config = dict(
    n_layer=9,
    d_model=128,
    n_experts=64,
    experts_per_token=2,
    d_expert=96,
    d_shared_expert=0,
    activation='swiglu',
    moe_layers=[1, 2, 3, 4, 5, 6, 7, 8],
    router_score='sigmoid',
    normalize_top_k=False,
    routed_scale=1.0,
    balance_loss=0.000149,
    balance_bias=True,
    router_noise=0.05,
    init_std_router=0.0135,
    lr_router=0.00198,
    vocab_size=4096,
    norm='rmsnorm',
    norm_eps=1e-05,
    tie_embeddings=False,
    optimizer='soap_variant',
    lr=0.0176,
    beta1=0.95,
    beta2=0.95,
    grad_clip=1.0,
    batch_tokens=[65536, 131072, 262144],
    seq_len=256,
    train_tokens=661200000,
    steps=6307,
    dataset='wikipedia_en',
)
Below are experts of layer 2 (counted from 0) of a mixture-of-experts language model. Rows are named router (the router's row for the expert), gate (a neuron's input weights, with its number), up (a neuron's input weights, with its number) and show model dimensions 0-127. Each number is 128 + 24 x the weight over its row's rms, rounded and kept within 0 to 255. Numbers have three digits each.
After each expert's rows: a language model's description of what the expert responds to; "gets" lists some tokens that make up at least twice as much of what it gets as of all text. This comes from a sample of Wikipedia text that the model never trained on. Tokens count by the router's weight.

# expert 18
router:098150172171153128101121143120138077150143128119099129081079137110163135119136122084117098118141111132144105113127073136142143100143128130151055131141141118125105093161197124124131139121134095085120133103117103138155137092127086139160121120119127128114141102129123110126092132126095159150179096090142126109112149165142134143134152165149096151111123137138129127097079104127130130163129
gate0:101139152110130142101173135163158159165157111081107148087134158115136119139149169088131103156109101144170122128088106103121150129097104129126138153105132131141088106149146130129124117111116090151145147110143107130116138117068105054161120114160125118104130109112149142134161169110093126110100140109152093110188124122127120133138134138158133173149100139089104134136116157159108126141107
up0:106138110133130136075108143128108125109147118117138147156117108149143151137159125115137104097146121083114125110101119184182192110137087099154123099119124123109136139149133115117129108111131152104136133122143069122182118114110109073146128109152129108125125201158132158158119165164136135143160151110122078148117116164113114124091135134136101140116111126125162102088073143115131147126126
It responds to: Digits in numbers. Single digits and digit groups inside numbers, especially after thousands commas or decimal points, in tables and scores: 1,600; 14.966; 7–1.
gets: "6", "7", "8", " 9", " 6", " 8"

# expert 21
router:085175132175160163109130118145121102143132166114106148099124109142153129133139090100126119138157120149127128087166131120105158097150129141127128148111172107080109125120158105127128144075135122120093159121093106090119122090122105134152146123154155090116190152145105095126099115117060169141115106156118097137122127175122098153118158122152090124142137143111125144114133128119102135098152
gate1:104126155161134132126125112115139129135144186127125107128136116139147099117103122117103145166171143099094164067135123133134102155135141142141122117129160079134098156143159134141164121090149131102126182120131142158098132088111106159123115106135121117111120139158110122135111104166110099147125132177140125183149138155116147135130098107071119096095116161133166120167126154135092112156190
up1:099097154090148140133125121106187152118142118149108111100122103124100149127168144086118134147125147102125142155136111097126140094137112140130132145126147157186145143132154117157131151176166112092123141054136137156111163109134112158116171126173098136133150100133163161132143168152118094141108117177139106131168111092124139157132149111136115112133117149169144129153160105106114117131171
It responds to: Letters inside acronyms. Capital letters in the middle or end of all-caps acronyms and codes, such as SNES, IUPAC, mRNA, FIVB, ADA.
gets: "A", "S", "N", "E", "C", "P"

# expert 35
router:117127139180122153078117170146105133120112160141140138134089161153165152127108090128136128185174090146115114126169100127121147085146125121123103080104097164099102072142133134112167118084147080126127149115133092136111138081084115114128112141115186139138119121152136083116110121149083139125112120102131108120126129124126128136148143117171104143144110104122142121118132101134142109137162
gate0:127131130144176160119120120116136101130149141127124128075131145146124139168119145093118117168127128149106117150154143119084121164114145126103093151096120112150126119125139119141088145124115141163165190172094086100101130144115126119132139155069152166113138173122122150099187079105098170148107128119157108126129109097149149107123176103109159089120131132112149148134105119129107150105130
up0:128137112147131097143135127139104121140155114141118145100147105134155169109192143099111102145102132163124099134127146108139119151077134125154131132164140084159157109151153148104117117163108121092117082171073149119130142087129139146132129175078131138141131150132133152122126184133179143150169107147142106097100132156103128145130095117121096132188119174115112135126105128106151134148151
It responds to: -ad/-ed word pieces. Pieces ending in d or ad, mainly mid-name (Trinidad, Vidadi, Donald) and reporting verbs such as announced, signed, stated.
gets: "ad", "ed", "d", "ov", "ip", "od"

# expert 27
router:154149153164152133136130137114119098134104147158110165116075110153166127168130122115104118131161090114142128095153081088123121136125124121149111102137147148114113095156157136146164167076163103131126122112136069102114095126125102151176087145132172121103138142148142089159141083135096154148135113110136125145097137137134135125099160090186120119162145120121123137157115097116145132156118
gate0:143119156102134113114138107090131112115150131117112151142139133133149107164103157128111123156163130106135061104146088126114122183154099140110119095175147146096127142126115085118129161067143103102095125165158121097130128164087077140146143133136106100151116091105175114179106090177110138118156122143124117133139128139130145119120146100110133108143130142096095150133162135102150153138153
up0:130135137141133124089120144140136127136120099159115145138145110120144102104161134144133128068135107149100104172101127138109142123139163087122128119122112111129121103085100162074090122130111123107119113135152143146129155135124123133122143115120132123108100158080114081107130152160178138153064193096146162108109160137152064126147154109103151143108106115145135151116097081112141124169130
It responds to: Word-final -ct/-ut pieces. Subword endings like -ect, -act, -ult, -ut, -pt in the middle of longer words, such as intellectual, deactivated, Antarctic, Futboll.
gets: "ut", "ult", "ect", "act", "art", "ct"

# expert 10
router:158200133166140150107135123111154122115124154118112151128095107136167147136135117092176130173169076125092149120171118120147111115149169134145095104119153106091087109118123127146170139124154140122112143108122077087126127107097121095093084142094118110137146101115124085121127149131100128182143093111132134130117147156085134164149124149161104128123134156129138139123113142131121136141160
gate0:147138113157086111120106113137159142148112192144183164103105089137176137093121097108104179130178136087130161155136155147154079135149130133120105139113174127104163123157155104138140121106118116151140146142125116133095150119164121187108132137128150148111133106128163104100087092141105118176112138123143139109103107127130132115121154102141130155127122183125125150119161150116117125144124
up0:136141120104151118137093108142132117143134137162116106173127149108111155158148149136116125158122106150126077119099133078094091150090152102110159113105145099144134102131113140140112120137090100130125156167134148120087135114117076178144168114153152141111139088107155103090134146135157139138137118132172101114103146150112142159115122081134127121173174098127113144169133174097116139093098
It responds to: Letter g pieces. Word-internal g and short g- or consonant-ending pieces like ag, og, ib, ick, as in an-g-ry, for-g-ed, ag-g-regate, Actinoptery-g-ii.
gets: "g", "ag", "it", "og", "ib", "ick"

# expert 45
router:080178128186138163114137140140128119137148146146106149085123108135170115121132096093128119156164125129125129103144126126141145104135098147127094126139161119056103121151150081134141148084125120125094163119094124131127096088148091141138155086147173120089151156104085059135139133113101161142127126118134117134131146135122089141136170134159106147135125126121134115146119118121101155115159
gate1:110164119152068133151160147146124109143109152139126090143129170111168089169162121121083131144138169130149124102129116128097137126139148125158130084127119136107122162127148122141165178080137126104154163143115118165116118134142152162162169108139142127113168124113101121163105121133118097119134175144095093113079152122089113144104118147146105135112146166101146097173134141101113148114140
up1:157161160129088108170126103147113175108138134096109122157099070106147131102156115137145147120137155090119112109166147146118126155122129090140098069157116166132160158162116134120110180127128160127157144086164110121082119119141152156109136147138153147150134108148137127097096118123156148105083090094090128130070144131127144133135146149134119123130151157118161134112123134153098138143149
It responds to: Capitals in codes and abbreviations. Capital letters that finish or begin country codes, call signs and abbreviations in tables and credits, such as UKR, NASCAR, WKBH, ARM, FC.
gets: "R", "S", "B", "N", "A", "M"

# expert 6
router:101156178177155137142147116145132123126127134132098122111095151106150140133162136063132146101119067141127133132162131110140148131134101148157076103125110129137105095089148138140165133113148147133141152106092130106167092085116106125130123119122179122098158119074137103100138119109073158109123112106125098129150123154092101139130188155133145158122127106123125115131131117148084111154127
gate0:079166115163149116138132118157179103163120135173141120141110187115143119146142118106141167134166081117171152136125161137189160122091113120099080130114128150136155126105129119136153170105097151104115162105117111166112155113133117129171118128127115118105119133143097127129159125182106142144127126120143180142094113124106145101154137152097139098135128108114157125147126142138079153135133
up0:152140145121138123151184153102146203170091107119129099132104150102143131138109156104107178155115133105124145135120134120126120148108140081157111182153118128122124155151151164130128111113133166111136136109120134086128133126083112124139150113142146152166113199135111107157155121118133112160113149150105173144105140121119148095170104140143153154138104156128113119158131116140082145093096
It responds to: Mid-word "ar" pieces. Word-internal pieces, mostly ar, ing, at, ed, after an initial h, w or b, as in harbor, harbinger, warships, waters.
gets: "ar", "ing", "ic", "at", "ed", "are"

# expert 57
router:109141172186159141111127128123142115113148123156060168108113171134137142134136129124132125169148106126105106126157104118128140123154175176146120082125125131086104097092148126105143118112167099104122140114092108123110111080111056167117117105127142145102195124093131103121151131097101193128116123117119139107130144118121120155113146129144116113155106128132131113135113108148128137159133
gate1:087149151133106164087098156118140141113068082147129162109139112157120135135128117102131137150088156085101085114114125124110122122151176121166163160117167172141110126110155122106168133109148096106126155132116076117133092134124072108150129104138090095111120126121139165119160123154134175115170125157154137146146150100132112130174132106129131115112127157134125134161097140108125114110130
up1:125145178092101122122112108132133163094154114101134191141148129134116081126122132083134170152114115109124136114126119139168124163108134113133125064119105144111141117148115119071130066169137112137157123129157113143152072105083115169142103134144162111132153112127126104136122139101098133107130131106119095144126156121093141091116144094147128176158153135120130092115113140121109130126079
It responds to: Table cell pipes. Pipe separators between cells of markdown tables, mostly right after numbers, times or names in sports results and lists, plus |---| header rows.
gets: " |", ";", "°", "|---|---|---|---|---|---|", "|---|---|---|---|", "|---|---|---|"

# expert 43
router:135192105176164184097119120150137069134090148133085190123118153169129149107120125109119099142134087085144107109159107137125136126139125136130118111104135124113103097148160094107133122122129140134114150111122083148145110099117097101113130110125113106115134143117124105101096121112096148132120117089123125092135148162116081117109110109186151153120081110138123159142090124156141121109135
gate1:113142137129131150108169134106111150185118119087128144137091114131143126103130150105174153105137108152130169188149197149104114102166126158159116105114101156121139100125126138147121093109115108118135147133125112114163079151121115121098114146163148168121107133108123156124105152121139149146152125155125096169109090111069153126145130076123161148131110133119121151123096134086098153143126
up1:137131148146140173130137183111086168160133101056120120143153107096103140145084127113089091121123131110124145116126163109139185162162108127125174172147107132157160096154180119125126107110112145118143121118125137108106134158115156120091134132152132130151113129110130094118100111122149162123088141124150159072152118130098078158129109147092123144140105119130140136165151124112118110132128
It responds to: Field and cell separators. Colons after infobox field labels and pipe separators between table cells, plus equals signs, semicolons and bullets in structured entries.
gets: ":", " |", "=", "-", "):", " /"

# expert 1
router:115141156184151156075149148080127112102145131095115151125127110122150131116150082137125098128104089101153146094160144117130096119155141112166125136087135125111053109119166119131135117121124117115141121111080100130161072082099130135133152146142162113155156109153116088144157137135097167122112078105108111128134157120131105141129118121153123135135102127100128116132087100098106120112108
gate11:119146158132102114140152164097096095107088125112129131161100109121133123121104164167106103101123101068138109119120124131119128135144115140128064068098110145148120124104103116113156190078128133158159148104114088144119116146146124108143139129123132100139143121168121114163103103149150129136130163067146150116118177114104149152122125134158151156138116107094155098150122127145107095158137
up11:105159154145150123113121165048112087086152122107129120138144142106086112126097122151103089126147094120144120118115155112069152107145130156159060120116108174129125103113110136137146090108142126120150135127102187137161096088108117139116160126104105138127087125160136129156132145136122131129122095106135105111089154151134165159130132112138151149116127155101080129138110108127113127155146
It responds to: Line breaks in infoboxes. Line breaks ending infobox or list entries and table rows, plus field words like Preceded, Succeeded, Location, Website, career.
gets: "\n", " also", " Location", " Preceded", " Succeeded", " Website"

# expert 28
router:134183118172123135108141136125145087145124161138104136118118130096149151137140113139142112122130098100125113110192140135115131108138117139134080074130161132111094123150151085123140110092178103106095117113151106147130078092090127128099114123122167130090124083108133109160118096119080138129144137144116108096145135149123150099112143110161125139175135114096157147140066137151136094108132
gate0:127154124130097155152144172111124073135127125110176112137121108140065113086144095116126102144121170118158110113142124104119113127160137146133092122125161129123154112170157103130115127124124134139132133068131118130139113121130147142129117126103162153114162164126168105181149088103129095130131107107177110097139136107120112158133113135157135093163126148096190085109107108093161123098116
up0:145123099110116160147135141114141101131112132156111134139089083150120114168116140127155124131142109128130125150150137141132072182072132075103121156088123126114139131111166117119100141093126093152124163160090109164118160158165130104177135171160114116067151155112119099124112102118143136131132130141120155132104126126108112124125113112141114131129110186144166088141124140118124120157067
It responds to: Latinate word stems. Middle stems of long Latin-derived words after prefixes like comp, def, acc, as in resp-on-se, rest-ric-ted, ex-ecut-ed, Att-end-ance.
gets: "it", "or", "on", "ion", "ect", "ic"

# expert 47
router:111133178169170150106148155132134095148115157107126144104135143124215166100114130099129125165141105091161103117153120101142121097141157162169092114160131128083090108132131102134147135100127096113092147081105130136124116135085112164138099126098140091113167131109144125138106092111121153108128118135123108116130157142134113130105160154169105113143103131144172113136128104118103121156122
gate0:154144123134115111100158146136118120162139133087108132094101133075137140181170081102105141130114132099147106094098093113150083141117149177124133143117152174141152134130127164097134149138103160161093152141127141167100121139109083091138095138149148103126114140127148133095129132166151156133109102125164146146143074143096131157144123099108121112169122111129165146155138118138123152144091
up0:105180114126126137113125120136090124149165127108155123104105119095141135113084150144147160132057128126117093107129115137150150113144152154180120098153106135108143107166107143180141145070159127139152140153103070124134126099133116139176124150110096117143127165080105138128112141113089112101119131074124116106145149143093120107119104095135151141125158153118174149118100124129133116105112
It responds to: Word-initial capital pieces. First piece of a capitalized word after a comma, dash or pipe, often names or genus names (Bloomington, Samantha, Nannostomus).
gets: " N", " E", " K", " L", " P", " C"

# expert 33
router:141137133174175138111124150128110118124083128118113103058129173138133143128160110131136097156141116084114135110145093105153163104133122136109102125127154125080122077134155080114115122087143124117128152138139096099158091138126076122124077144122137107102132140125110089142127128124066188126143115103142091086113130139103138137142096180150121122125138129127122138153104094118135136141130
gate0:158133121142136117105069144136125149147077131187129159097123111143118135139150132135168114163140098150131131136135110133146101108133145104155136104129137143123120096134101109106086084123179140087098140099076139115150165134123146109162163123106156088105097095094111125104105163117160123096158118120137096143155089139098121138107133131102169116122142175098086143126145140145145139152152
up0:143096139130123129135150121117069167125165096125121100120141121081118123075117145152129131130131144096111140124123122147108122109116117138136119120130131165132124080136144156076123123183129101128097109075089089141120137137138144130145122154119144151100167152184148094085136138157121163131112153155103172119133095121132092164132136160169060178149142122102127132130143127148113135147122
It responds to: Semicolons and list separators. Semicolons, closing parentheses, quote marks and "and" that close an item in inline lists, for example "Cheddar Valley; Greenbrae" or "(R1–11)".
gets: ";", ")", " |", ");", "\"", " and"

# expert 13
router:117159146151118118089173126136147130110087143169143141072093118142159157112158119098146127170166100085149124111160126115085120139136161159139104069122137121104107129149151113114169138120150124109102128071122090089121110099111124169155090147144128127083131132157101108124150101147099142106130119133136110126119153139140114152099158140133105136153136094110164132154080125097139127114146
gate0:103169122117139145102138160110142109150124147123099122133116112154130089153136128134148094180100095153114116121113113111088105133099119145165092147147132134168144172143112123132148100129158114084130133116121133146073143114146167116151143124159149174077101108132162133131128131117125127114107059139133142066142120136144141106101092116107075114149093137110145090125146134111080117095112
up0:104122155118150148122142143119176111133144107100138105101094137099115122084123084158167121140125100118098130124117105110155090127110143119154112098147154073146154173140126117126145129155132118083169165093102108114097138114133091144129104131167107105096136121101135137136156157120176147154153116118113134150152110123085115106167144148085096154172129126148089121084107134095134147155148
It responds to: Consonant-onset word pieces. Word-opening or prefix-following consonant pieces starting common verbs and nouns, like p in prepared, fl in refloated, comp, l, pro.
gets: "p", " l", "l", " p", " fl", "pl"

# expert 63
router:124144133173113124056134108133101133159133165129097122075140168146134168109136112130131124131139094125138114100152061102095124113164156200181148123164127111118109128145136122118137104117152128111112143086107093100157129106122104146119127148113158128108169112122151117132156105128070133169129147133131102112121140131126123112092137126145115158130114156074146136113103129170132139108133
gate0:102149129138109125116124087099142137181139135131156186121122122122137130126138120108102131166157111130136112078134111154158151133147152161106081138111093127110114105157104103148133109118119145132174187140140106102138132150111142188160101125154168173129162082114097154158158113138143135152134142142162098156131163173149129145125132117119117129133098155091123142146123123163120185145126
up0:128131135108151099142091137109119115146106151087144087156151066151142154122150072174146112157121124140153079125105148135136111132140132100084142097083160127100168104120125139172163104091106138090110119140125121173163132122113140124124118143149108132107154128134178141134147151121148089140156145168122151158146140117145120158138096134128156123117136124157108114151097140129105069128090
It responds to: Vowel-plus-m word pieces. Inner syllable pieces ending in m, such as am, om, um, im, em, inside names and words like dramatic, Phantom, victims, Dinamo.
gets: "am", "om", "um", "im", "em", "ham"

# expert 24
router:131135150165167137133154146137133114139084136141091151089133152162209151115132112130130120122134097096141136105159126115121128106156144156135104140103137117083089091112128127134128108121138093111105150062094107117102128104111123158126113104137150131111180113091128077147109101127124139139129098099136121130096116130138119120097182172161108130133126128084178125180134118125119111121144
gate0:154116152140125150165146125125088126113102141120117125107108125160156137129124101123086125098132111147192135118110082105134136161122119140116090171147157095105132096080154125130140169118108109106141180112153132118113179081138099141105104120157093155137166110152158113115143101121167083124107127150181132148114130136138129169106108146081143104126116133085129122134124117164137152156154
up0:118140086128116141122131135123137143105151107121129090149117138177089165081120137109130093159141118138103136153112153120118112111082136092158131119146113129124132117140114106115158108154089145116132092107127157152162120212090105166115104106125127125156140123130110097163112148097133168115181144141138131129161201102087120155133138145149135093129137135107148174109126121135108108151099
It responds to: Word-initial capital pieces. First piece of a word, usually a capital letter or capital-led chunk of a name: W in Wael, S in Sister, Mal in Malayalam.
gets: " N", " B", " M", " V", " H", " F"

# expert 36
router:113122169153102156087162146120163087152097137149105148133114148105131174095125127157141079147138089082143095104152124087162149131163132119164116132118093110119113150129127131138126110109167133122093133121128092124133136127132129127095105101141170073077164099136140079126115126160074169119125116143122107115126123101121116123119158144158140109129087135095152134145114087095121123154127
gate0:131111131120115161132132128115143111156175117103120121125136156135094087108126106153137105110117183091140150106126094100116136094140135103172143123135097129099095176131132109149167149098084137117084152115132121093117131124178107143138134121137100118086100127107127117161135156106124132159132087150148149121161107112077125145171127156186122145168114148122116095157104092127117157088101
up0:070126098135158120149107091149136116167171151113117127125141141116177137135147110144099114115113115122151139110152164127158089138155128136148150122134113105148135135135109170123100097084113147134131121149093065086115149106090104131125152145164128140132082151142105125135102125116149160159092174150111141152114105087140137106102062166131138151133122181146127112115109101123135146158130
It responds to: Election and census tables. Table pipes, percent signs and words in election results and census text: party names, votes, members, "or" in "65 or over".
gets: " |", "|", "%", " were", " member", " population"

# expert 5
router:140145179196149135077089141132155130131152119140129145129112152126182165094125107149156099177181092138152124085138137119102114138137136147113103099096101131127104117125160102100140127107141113090130174116145108139127121093115071111157139140141164142109144152129121098118094108139106152157122107104138127130102157155091137141126131125159095120109154131106187140136125102127097122131144
gate0:126163156142130114147117113171140141137152187152126104132118159105135140105152125119143122107137156132148114116133136153075139125149154108113176135121102104095147140134125165124140133114159122103101143178127145137152137068144080150102111166127094081111127126169134133150077169098097118114080119114111127134102136155139099120126153132132086087108155121127179124112144089100126169139133
up0:125129174126135139148173121127121107135122128136129096143106055157173082106136107150145108105124104093103108086105107138121135156137067115110104085110102098114112103130159119145122085136111143148144155114150115133169129098110147105129140144125111108150087153136142097125143162122162104095142138122137137111119140140181121154147147110100117084164131131135124109122136106121146109197089
It responds to: Consonant pieces in names. Single consonant letters and short capitalized pieces inside names and abbreviations, especially c (Laun-c-eston, Mer-c-ado), plus Jr, Inc, Mr, No.
gets: "c", "r", "b", " C", "v", "w"

# expert 58
router:103168174194187129114134142096143124157134141150065162115116136101153147154123134133135112141132079132128126164111100106090111112121125117133143120089160108110120115119124140155134148095124139079132142105102118098096114123148114144177120137126136109106169119151133100079106117135093180117140080122114120091106111144091123172123148151171102121130139120119154109111109136102122129144122
gate8:107113162160145119126119142110109108153121091152126124120094120187101090142094100128168086128137133168138110167139126137102085126166116178107150143140117159128092102135128168155148132128109119131130136095102153116127094131125118100149189151100106140117129085134113124089111141133103128149171136123128080108146087102090129125136123124122100091103098125126170136098103116079104136141146
up8:124139111136142150147133149125174136115140168111108148102106110123119111126152119156143099114122144124127181170125172122161129110133134150188127137180158098125118097143107085081079094082127150118132135134146105138127133143109130130111139132098119159116115134110109085124100119097200117143156091115143151149144197119133119132110141146126107148091113143122084179121137137147125124115096
It responds to: Pieces after short starts. Single letters and fragments following a short word start, like U-c-henna, U-ph-olland, O-ce-an, ch-all-enge, plus Korean and Bengali byte pieces.
gets: "m", "c", "l", "r", "n", "b"

# expert 38
router:151155158125168129047157149114148123150126171144132118120129201147175113148138097116124117166123117106127098073123131105134119101148119161140121087103161124137138103114153090149160126131164124121124171116121118129124120096117106153164135137126156113109127080143132123147111143118064118112175136107137094109122148141146092138105122130139130146167117139076101114163134120109129142127118
gate0:118148138109129145113105160107109157143146131117144150143125147103142163163139053133113127181149142119148116162125107101142120140145128106155105142108129149118146111129130106125164105087107110099173082110138173127151143153138099143150103151100123153125113131121116110112109168158146075129144132128138195137114153089149163115131102114152093167148153108104116119170147157176167116137123
up0:118090121154133119171140129111094127102134084107128080134152120135139063161120173150170127097115111146120118126113127150145101125142135138109173145118147164154102110118124162097057159137166110113075096137119104086155101135157120133120157130156100143101119146116117125128179118141086143093083131127140122129128114129111121167149134151142095116148116118140104109103128103127138128142178
It responds to: Articles after prepositions. The articles the, a and an, mostly right after prepositions like of, in, to, at.
gets: " the", " a", " The", " an", "The", "the"

# expert 4
router:115169160201133139114128149127131094153129170117104152084129153114146146124176094137133129109193078121169135146136152131098146147148126167173115113130133153134095123135143116147140168103136095070121135113103111093132097127131112106131097160139133136097171145126093134142153113132078122122175094143124121101144161136104118121103159141151138115170109138118131131140131104124154124137110
gate0:137161132154141114103136148111133130143127151103147058109101114131079126120123106158145144128091138084145106137145098185088121129119125059085145119079153136121107118147143135117136147123144084117143164114114139128108082088141163112137092175136127118117138086166111119115138100112102137124143112140148121105181143152132120151132165168111146134158129144137126128165097141145135084140118
up0:123106110115091176137091154160111112151142117126154073140126127142113128132115130102111153124109142165135120128130124119121089155151093098091124119108122091105177115152176174133131087168106125162143136107153132137146148116126142102130156080113148130137126118138161082118134152086096141111138118141108111147086086137135078158155127105141071122132166127116101082103141111106130100097132
It responds to: O-vowel word pieces. Short word-internal pieces built on o, such as o, os, ro, ol, io, inside names and words like Cl-o-ane, Sch-o-eneman, plus auxiliaries do, did, would.
gets: "o", "os", "ro", "ol", "x", "ens"

# expert 29
router:106149136170175159086136141109162103163137155110135122096082159183124125131132152129107132124142106139130119114162116089148116144146111129131082099117131129102098113144130113107152148128122129110126126109114139117140138116095087113130108086173180139165167118088132080125141089120047121131120094107126129083117160119086135129148152143120115141153103162125151123118097096139122129146135
gate0:131129141155150130100163112156110129161072154109129134151074136140088149121103136128149082155109107159110116091152123124129140157113129132112153137119093113136156120121137153100111149126155101143122116088136115128151162099134157081118085108119128117141164158162117119109156111101118154128125178166150099158123125145154123119107131102095133109141116192101084073119161110107104101153117
up0:130120141138145113070144084118157141113163120109094133101103111067137091124103119113141125082154152145108112149136171139151137160153122119135131110138101102137148124118136150142092147120130116125180135120147101097136106114167168152149110131118131118113124106122099166163085106157155102141118156137136139088127085146156143112119144070111142146171119122117171152170146100089145146164136
It responds to: Plural and -s endings. Word-final s-type endings such as es, us, is, ae, idae, often in genes, biological taxa and names (oncogenes, Reyes, species).
gets: "es", "us", "e", "s", "is", "as"

# expert 12
router:113125152164143160093144122123163120134120152141123164119096144108126116125149066127079117141149111110105128136146099133112111097136144155140097086123151117110073085103157124096146135101123132099106141122117139109164116105119110112148117139119157112092164108116151073145102081103071118118133116092117078079148137140119100168141137151141157121125152094121150150142107137104092150140157
gate0:113116130089158125159116160162130148108104137138129115126093153087114160103168139137165074122112140108134136171137102106132122093071114134135126112098135137132099126157111121138133112141135136159152134123100114138115167140148126144150153149074144117134159084145131121128094126148135116123169128111086130137089138139100118115084121112130134116163062093136110160180168084127118118169165
up0:128131127176106111117134082195096113110139099130131122152209132133177085117126177145132130160120118103159119130101125127151117126144111130135153135103143115115135129106154133139179090166108119098133104128140137149090169115138103128137118061122108134117185137125148104144119114125129091109106124127170079105128109104134131119172129110102150131129146131152086128150096153141145132135122
It responds to: Commas. Commas ending clauses, list items and place names, plus "including"; Cocteau after writing, California, Los Angeles, arthritis, lupus.
gets: ",", "),", "\",", ".,", "',", ";"

# expert 32
router:122133119173172130084176141120100141152120175136137153104120127145145121123113108104148123161158112136148099123137095106146113124172126119122098106137139106045137102117144136122178138110145128130104156093114103116133131100139095119144111124132181120116120105151136085108165159114071135140130118080094114114095155129105117156127132147137099139105131065133172120151139104137133118142154
gate0:134135129112162126142162138148116135160097159132126167073173148135159137114109057146124129114151130132140137152157098105155090176124146117139139109174127131118155105174136132115125095116086130108119095190142135152129131127156101125129112111120133138162144098172121124135105123140087164169177129126091105128118121188116133119149160101142135105114133106100104120120134127113159118155166
up0:169150110136089146166171150150140094132196087154171133113123152093153120146120117152121137145125140146164125088130105119092110079139149162127064124116164082128167139148116096122145151154140138165163137115087103127134126143129118099118151115150147116133138160140110121146122129110076126144137148119132128201112142146153109133133108144167123094111122113104124151129100111137114121105109
It responds to: K-heavy word pieces. Pieces containing k or near k in names and words, such as Milwau-k-ee, Mc-K-inley, Budaf-ok, plus land, Park, Bank.
gets: "k", "ak", "ish", "ok", "ik", "ag"

# expert 59
router:123175149162148145124149141095199123126126120123076166108112138132134121128142138095125136104100105142144089084179093103138120144173126141155122130134136146113110140121142121118143166115118143096121145097111125086141122124126087151157100150110130110122198140111106135121129138118065156141150110140110129127120139093095100151102167188119119112113126163137111104153091101140149134126154
gate1:118141139136132117133133088109088132137117145093130165141114127113079111105120146144139113108146112157141143125133111102162109079142102111123093154114128113092154109118090118110152095071129134089103096135135150123110087129063094109080161135158154146160150088106090165111134134146142169143144142148158142131131128161129140093117102123139108138139083178154132153100115094103143119149115
up1:090138113142119147145132101140154105082142182149147136153122108119117160142154136163094124146133100063117129124166168125132138116125119134150163120126111157138137136174155139097131139158126132139111107117136143115130171133109123127132054121159097165120104098164137165141104164135133116113134065099149134166121121095083132090143093148132121108093114097113096132100096138138116102114110
It responds to: Vowel-final word pieces. Pieces ending in e such as le, ure, ce, ore completing words after a short start (Bureau, Oceania, Zabelle, Corey).
gets: "le", "ra", "e", "se", "one", "ore"

# expert 31
router:106126153159117136070154145129132115138093158125123138094122115135174106107124141124126143117150070151107105111153109120139137126155126129121095108088125155087101143100120090093175156116111119129095147096112087093144099062130126130121098154133163141093156087123124151128145106132083183101110141115126103100091133151105118143115154112134138134126127130139179130168120135130105135130174
gate0:125141149181120143100111115083111131156120134114095083098154180136106105100127143132085144085109155109109085194136118093117117074140100130104122162095116109109123133111118120111156118138145121122133153113087126085144122112119124108129142101136131146118163131143124108097121160132170135160110124130121131114155094186148141143134174147141128139111107132097134104084132120100100120082090
up0:145125137135136122110149122089168166075143113103117185112161133116135160134116100133130112122094172191112101147113155088125133151102145156158161114136134159150147134132128112143121131138141096116107158108067106144128088102129110107115164086118164132122124126148104158143157136091159162138130152114122098178117087103147112122090135091129115120139129173129158115131144160130157134095121
It responds to: Pieces like al and trans. Fragments such as al and ap in the middle of words like Battalion and Realty, plus prefix tokens like trans, air, cap, main.
gets: "al", "ap", " trans", "if", "ional", "k"

# expert 54
router:108156127185109155117135170107150068151136140116111124121134165111142147125135098125083103133130127132129117148203127077104120099175130174123136113132106160108119103142159109124173132093119107123124177070144107094105125131117120118121153146120128120089183149125145116145085147116075147115156118108106112111146138144128108138138129155152121150128116146083120140132105119158128150115143
gate0:118142148186051118114171158131104116176121098118139163135117109128144113165117127120138142121093092097109108107150121153108093139133141132132156120128114159153123166156103098125172133111139066116146174113146142098134115101086121130103145169140111131091144137126177133093161136131102109126156124124104098104093140135116119120087130133126120136091145172109147141165108129107100118130112
up0:143135115185116122102091104137130117172115092153119186136138120119136162086137156095140115124118136128100091172110155126169116143162115118148118149116091131113130159112135117141137096157100076108138137075141133108161132143166132118109137109122131169101151114121125119134128135157089079152118180108165098129093143116140094089151122137130155131076104111138108100136163110112140142122099
It responds to: Vowel pieces in foreign words. Single vowel pieces u and i inside words, often foreign names: Jesu, Jaguar, Portuguese, Suárez, Matsuri.
gets: "i", "u", "ai", "ran", "'", " Gu"

# expert 26
router:083152176161124162103159130107159109117143127160120171108074134121130145100148104093153111129107090142102101096143108107128145110165121134133099110142135153129118079161134092110164139118150068119104127102121125140129080097123089152089104134149166093121119083119128099139156136128094123151124123105143149090112148123115101143126127158113088131103087108108142126151108125167112106125110
gate0:148132131136154143120150149120126128150104152110164141166133130123128141103139114147108136117093150114118103129155134109117119128148138159138120159158082162125127125134119110123128111102105142121146176123132152132090127193171060145185150115149138152140157139142148084166114116116135152114142172123087171134104148143147143117110155137141135139106135084092079094117091127074135137186118
up0:104151146113093082131130103125132120109140146116119130116082161152095122138138110122164097132112146157097124124093167126130109147183084147147122123148132139162102123113141146149144140131138131146175163079133163194114094101073140150107081144168145139122142097146165112162149121100079114120094109136130161148109134126132136152106128135143140144140133108158135125131074137129123074121123
It responds to: Inflectional word endings. Suffixes that complete a word, such as -s, -ing, -ly, -ed, -ey, in running prose: housing, abeyance, commonly, shaped.
gets: "s", "ing", "y", "ly", "ed", "ey"